Weights of a small mixture-of-experts language model, trained from scratch on English Wikipedia.
Experts: 16 experts in each of 8 layers, 288 SwiGLU neurons an expert, 4 picks a token, a softmax router.
Below are experts of layer 6 (counted from 0) of a mixture-of-experts language model. Rows are named router (the router's row for the expert), gate (a neuron's input weights, with its number), up (a neuron's input weights, with its number) and show model dimensions 64-127. Each number is 500 + 50 x the weight over its row's rms, rounded and kept within 0 to 999. Numbers have three digits each.
After each expert's rows: "gets" lists some tokens that make up at least twice as much of what it gets as of all text. This comes from a sample of Wikipedia text that the model never trained on. Tokens count by the router's weight.

# expert 14
router:469549505473538434496536429498513543493490463535514390577605443444489422456522535428395486508450429611428491542479499421452639475423532551534519601489446559406635455387501508562472481559597508
gate0:434495561453440510564472576525478429559481508562458481438545417412477611469496421550482489467514396529541490610440539402559510455552545513539455448555476503512515502451358522519501461547521479
up0:533513518496433507494551512473415427550498435544478491556573563518478421418513491490586517511544526436464545506501485557503539543548431477527541499536466517482479480472476516586554488415535398
gate1:470445506541541569483502592409489564412515452570494473455510554377484525460496547559487610461535461542443506453447556467407528451425472424540591447644473443502461454526489586526462488552530524
up1:411538515490450554538515548481458587450536483541550492463480492553445485562489523513519531500502532508534479485426457498471441545497552523483591513528493524482410500428553444544574488473516512
gate2:488612556479427451516541428412493543477525565597480508492504568542441504482467552499513493385499467477521580484511463501423474486505505633529523463538460540466502483407464421563341498511532544
up2:507456503435442496529489533417541506619553559511539401469499515498500566469465512510524490538501590556530494403482488471577454540450463480576435443454428546542472388450532567480557480567504512
gate3:570485475544534473504510476513553538566489541518524520492591488525514532574490440509465615515488531398534531523446533578444551510492588515529528527458454517529484478591517517494543525500594491
up3:571527544530499494415417519486489508563405457472415540503510536523433535510576453512382569500526504527569595395459484487447534549523462508515491505453547517605501543490530419518475504484538451
gets: "-", "le", " re", " E", " \"", " A"

# expert 0
router:573551504494530480451462534504485481513574491416522457436423529499492568451565484493505500416546570504499480415484524488495538541478489492404486426425521543488491529391539429432521532460553469
gate0:441447512482449574483477551587466526458486440522493540534451506494609532555441562521528465575496399483515490461537472534491557605390471504492433498508497420540529574436463548435348578499561497
up0:483520464512507402477527471428557490439456566498476472541548486358537445518536502401538507527442466432471504555490463518531515538507455481472505430437427423500453518518508439508393498503506491
gate1:614467518514435498490570508575489423393452562479392516469495535502539588462512592539514558601454504492489482343560443450514466537450497451487553433521529551471523472594466544576411612409551603
up1:488438505481516497498557543540551433518399541537480551404528626515495559493492517542493530459439522491529451439420529535443470521438475514519464464499476562484555455579539579504507554556471524
gate2:509528536524468437525579530499561508514491559447466404454485490512567553449491410492549516498516595530364595613494514534528548550561602537423541494454558460535556511446494505513545493419457454
up2:423521499507458454469557542495508507521460496494499503515463575505515514458456440467481561527493500581384515605493528455526451430636542522539451530486470534512508452400526568476453500514554472
gate3:463441595457446531505528558563513543507412561533618539463531447464438493481579475525507542478461411491546546476568507448490434474495450500521504406480498529465498495514432421459474395364430549
up3:502503542455520458506532516545540536533534485433458466591463486574450506464527622448571462518504538507474456449446519534485483542564463491575489609510449495493474509569495576486444501511461523
gets: " ", " (", "–", "201", "200", "202"

# expert 15
router:500460461523500570527425551482481445553585515585505504492452454529423565556451467520602530429569420416570462463479556535429579492485485476562474510500542516463475455381459433488568462545577607
gate0:546625534576435424466576516550412412527486521498538511460422599568356495399483517578478499512473510453521462534571497509452511477405552469459489478493552469506498551457546495506529530447555497
up0:573503518492520475437528493440440551467508513428466495511485456585435527522548486561452471496445521464575492555522516524491447516578509370569398440545467465454600575461545474542572526448563463
gate1:411560502500512446485516525542489477571495452576589575426470514501476483456421543455503559448492437387470479518381510489433454490478548461526565507503418548555559514463530601546383461445573521
up1:473566609571520472514440498575358486556542547480502486557530547501455500552457499458379482481532527457531410551538576431466558516515529548496535460465542463452525529430570551512464505558521455
gate2:475548545501577494465586438512505500498566481483541529474469504560527529523514514476537414522474449546582542514410473585459502386456477431598573446526482520471534479440445547549485450445452432
up2:450546509496499526482498560544509480582534454444447596497485470491495417443547563538424434525467559410535476605481429556519432531508499487446532559473481567385533436552461480438537490451514574
gate3:487464477499485485504558529484501511516506523426532477531540485564494497448517460448491514544517536541487495414542414522555518504459578572486519527478516588590436482501464461430435482476589499
up3:569511490532583504563477470465497452487547500530563498529544575507513541535553457500521450587411532483564429546448425549542459482448540492440466472509512467531485477438521470458437450627462398
gets: ",", ".", " and", " to", ".\n\n", " was"

# expert 4
router:507464504490523529535450504491484539588480490473606540480514484514452466553463401522488481477513430422441433480491406494534527514484587534520439486504487489455552427465611468520573532509518490
gate0:554491577505487490538590581493466540598513527459552491417532460471463482535519463369609482522529485588548465462430479468499496460542486553442510495554594539500541457515547556594541504480444447
up0:495459548460497543435465574548422492428454498455440490518517586451458527341581576537591503450469486519475521449432442415534544550599451513326495495553514629508523512554449524410429586419450453
gate1:607477479495452516443548497473592507477548602498511411504460539595476516565454563540548519546519475491568477528490503557497536475506508517523517465492515533471403409485557467474451551457551496
up1:607501522538483468444456465466571474621531557565513544481525589503484494539514489517400557567448519514429447481526500520481444463482454486483534434553586447567551495500491639419472579506423462
gate2:514544481373408524451488526578442507544459517545463489487466439386603555509567534502528387563452564480515461481399486499573529414433448480489526512502592511479523481471448488415491508554440517
up2:490466507441480504576474582523425589442473572487486519442408495531424456432560502515484527455549507604430550512441584495526460508525448512480456511356563447490508491446524484578538537575420539
gate3:515540442419471555507530512422481605526451545482513471502510575422604462488450543541515418432471362530484444450530578575538490480561469495484488409516542603448559502502561389538495517583496462
up3:555519472513465541488490480521572546528584470544469456472654500574609441517426476534477503486547485458636578543592495494493458482445476513391528553625552519470490457490439437497449489484467484
gets: " in", " on", " In", "ed", "In", " at"

# expert 12
router:560468543530515486478605454533520560490503531493455489567584555511476479486539459521552557522495485561499532500576510551473538451463484485476474419472474473473578565558528434474402573524471428
gate0:603501528429426541509522452493436421387522441471553506521472508430533461544522421485415509550500460429513510536500495498561442474547429538503468452513466503521499580493573495513390483518501574
up0:480446590487505489477464541506549478547499499525560443505452517530468541495482595521508451586493499542532504526514519514457506532489451445589468511463505528493523502465488478434552517474528443
gate1:384500478467569536575431483433448526469451491447517492554478551514628550500424616478490486407430420465472573373494533526478437517537535479503492514429451581543578635539644502431526541502434483
up1:481560443446518518581524620432489517464513468468506491543539503543527465498471519460531430419473504500466506474479671465447500485527477530532561476481467458523549553579552467483513531504512533
gate2:515528385452465515471482498545499490458446509439521510490544501422441481469511470491492452419481495506536551554522404482495529444442466514506509514446542543435500490571483491561437452536484510
up2:474509445466538432602444402395513527404500457476515399458511458594516533461500557491523446500386481472648578527467483474541442432481490474520540541540475453474516469625501574478520452559491516
gate3:429474451472548497551625453412466564508549535530491522559505563542522559616479476566420494501447529541517536547505547555562529499560491524468494438476511516515454487517512504489433574498453514
up3:514472415477478461541448593497587524551506455471561489379508534602586496494424523517561459464533520485473483549508593422487445514466521484502501489510510475451572487497479532508573527401546495
gets: "r", "b", " /", " Tr", " Br", " Pr"

# expert 13
router:472501454467488561410421593497447551494576441543519486486480500509472527591449503523465404549473372545475532604460466507551431449428532503499461470532503481569544511622510417571566575500518483
gate0:533548571480589470496546511437531415509485453527530455572583510521462479394480475446529445469429488523526469518508579485503475509457422524457596519494587379490593500482509495513622440404521474
up0:568511473497524524539531406510538469565484412480549569522469518424561568521504580539490478533546481568504543493516533555472531501495461380596525583513564605588507621514563527490443447508553487
gate1:424551516548634485442520528562518558595423523500403487512514478483493497523534498425516437401539455533570454472462577413542476521507495515489480482569394446522511410492587469497493550504569410
up1:479419599500510490438528516562451596498496523484518568501525529451526501548514601478447471495592550521474477442493544569585515536490491539492437436494405428426420501477591501512556490533488407
gate2:538488445537497441476482464547538520515372501495586514432516521538613525467560502479412506520499567555514476512470528641498411512522521483508513518458503505436475500473410374528429527565487512
up2:606383464453459494478504562536364523491499525544523454440540547525476521481581520526435499459484577536527540456412593585433495416539457455510540521489521459531482467447413439400520554555506542
gate3:495502464576431516443588465586519518524453549573514584450510480540429491449543448553452540550544457492496515480493544470503445518481558598556533478498515520512557526530451494515508518505517566
up3:570369529401511526530491502571422494438478533507450525501431436457509487473503509445490501502584519506598570453486481502503544504465424476405461465422538489405355548489573472540479513474467444
gets: " the", " of", " The", ",", " and", ":"

# expert 10
router:433473520511463491555511482528547504499387505480445538481393488446520408492567449460455479490422495540498568507482499516456485563570517486546581428501539443444636447580480542440461470455488475
gate0:432481404481477568467505437522472511502494547534423557458388541459484503542536604472479428550412462478528507501400536513485549396586454454575513462450422508623480500477565488408507520528590542
up0:469442581531526511533484450557574468474558400527439478522452510565452576457461533554539436478485496506438433424499492564520500577428524515519498493515406361496460445546449577524533510442558478
gate1:587504530564544483538483558574470531451487380539497505470469497401409508454575438469563436479479454458502525452520513503448494469497487475472571571513481513511511495468454546550581486515537490
up1:489543461449554497423462505575556502499466465573569555519522527523495405420500420535522542569633418440475427490456588538509547527466557529442531566391408515412521541499539574497583441543506418
gate2:500484457477533568498567457501525517438534495496513435513547554421452532408449515546527485518524361546490542489445488530450557443473487494560338501496564460488443501521488479467582519577554524
up2:468409535473451556482488455500406449383487523510504542475498528550463571503570481501485552488570483518460483428502430437458489520449441557650418507537491491505520574471458527451524502534495536
gate3:458494585521468509550502439487461466463486463389534437519452530486541483516575521464472469478528591471471318488609493449524516512600501438538548407449506551486532514511533471476419502534384561
up3:481545457387607442512553570432526494469454496446510550549412641470514457459513628547578577549464534492574590472453476486576551514459545401606468527497526529488542473515551575514485389578496421
gets: "1", "2", "0", "i", "a", "3"

# expert 9
router:462459454525462465509590410460559499517555525491552468512562473447563373479517494528409525556524566492588559515498518511517518508527456457550531544455493485598445489529477519605468482497465478
gate0:569493467580528610500509578622426444495517471511467429502392554455498455472494566518508519483424504564426502517543476651519535510518500555529487532460468402448479581540439447500508413443493391
up0:526537510404445528514538459488497482501532551442483431606467611434542567469508566498508440537473424556500508476444660552472419510572525451499463498403522540496481391555476529548400583489480482
gate1:530497634556446496488625503529514501462447315557499581447547442483522479510562454460616510478500429506617554565489575489436453526651560559559513461456399449513482569398473502521508508431507505
up1:573537462517517494461513523445506480459450442604462407606478591411536462528469560606572511477527447432455550548468477528547448427462550544500601430516425594496450482448507513500540462457410452
gate2:473512630484488483479599534557531482570528561566448505551462553466539487626482542499529507568506462444479492569463515451629547386404549507488532529525473623536443585493578558602507460483483512
up2:487560397368547517465495433544544482495466495447534536512441477469520553540549469476483493416415546447517536535486522567519501474558537442571587521481503447502477466463480528431504434380610555
gate3:539540587526597511496588451443421532505552510518455443431466459481540490516434439546482506537544445488464602561445576472421469441539497537469556411478502561484521555545508502483433486595496471
up3:455528504527398570515471515562550458511443486489483415483510536460502479549412430460482551521469486513454450395545396486501462500436558409518475459470472496504471533438380566514492465444441408
gets: "\n", " |\n", ")\n", ".\n\n", "\n\n", ".\n"

# expert 8
router:483588514527398499506500505557490395556394424493551498563510536444487588518478508514567498552499526483511495523479512444470467558446488524432373510518551507500428508429511521587438490567499516
gate0:553513551526447540490432531476455398557458485378502458450488579458514492440405547580492447546542572516514568519383528655489529505433521550516485494469510465553580507520510485457409507563505624
up0:468515404425471508548547563533486505566470425517433613533546427474601523505521581452508512522469542460454542447507480488404461495522425544593534468474447529515486399521543603468485452527520467
gate1:489523525640457491446461417491480446430501498539561569528606460465526510523575533504496532530567449439471540484505509477526624460554556460567511531576546446482514564494543450528524334474469487
up1:496550509532474472530480568554405556462497504565593437516471490526530537528505407501595557465538550480569493530568506520588538404544533430567438448557466467453499460473615488536536464542428551
gate2:508438537481491422485451450458472567466547374498451422532514503487417549515516471524517485550555628529512534491426562472477363474574464460550483512453536496553510475484483484552479551482550453
up2:409468491454455496433554513537498495503523426427502474453633516476482527423507482511570575484435516571451399534484515496428537485537565480473471449487393543493443526476447455487527483585558449
gate3:436558522452473419439436513480401497546520522570610570539503449581505463539429470424540506454566455517634522493487530497456501499431429491549438572519476445542459411539509499546424502439642560
up3:550492479456490469479475544478420521524513490429616494488436544518536496522541427485488533460480481578613513541587495532471472562414510450514408473493503452500508352462558444477392546514467574
gets: " a", " is", " an", " was", " be", " are"

# expert 1
router:486411457404516524532397546502523526488572527545497554518449452561431501525410521608538425572552518500518520556499550514488507475450482497438405540530517430485539409584504499544591530499563506
gate0:477496508556565631451464404526588463510443516427437465556485489474447528584489465409543534488535451566496532500557413595455458543491448523421416499466454414462371480508489512505525429488521479
up0:558522447550535509556611591602528515487513498477492495451450474445463526489426447474553522505550528441547529591452480533558490542434566475501503634402605588492510450580546487489617462518440522
gate1:415497466570538471438504400493537484515525454446510508456516512482513511453485500522570509363408535530511506434498434451569401532431486494547518528452458533475531512512436506459561479468490531
up1:501597555508553417545449488487506464534527490481551514410533536473486535471538523511519477468471527497552539469470483529454654603415433565533507508492427529472414501380484544574525451437580495
gate2:440563547544470507414446491500553509365610464486468500525490500463402528500464559387528492558508488600411442560509508532525547519500469495414568534507526488411546555509447494424570459544471532
up2:527500527451417455535562577523525412527475532500465520483496475480520439505469466476559523408447467489463496558467524526436529446533580385406425472533504418446551479476531578450459502505487499
gate3:497453417473509497436439473471545511408394454505485513519483538522459508531560536431469516547523474426548548553517484492493546550387544504478559533539434433535446430510434493466545472510536491
up3:416492523582512433480488491490537527503461586457481422572473532571508505500414579581560592455493454564542424491461445477544566450479460497459506583538515494589586480501450482514553567505527448
gets: " |", "|", ";", " the", " of", ":"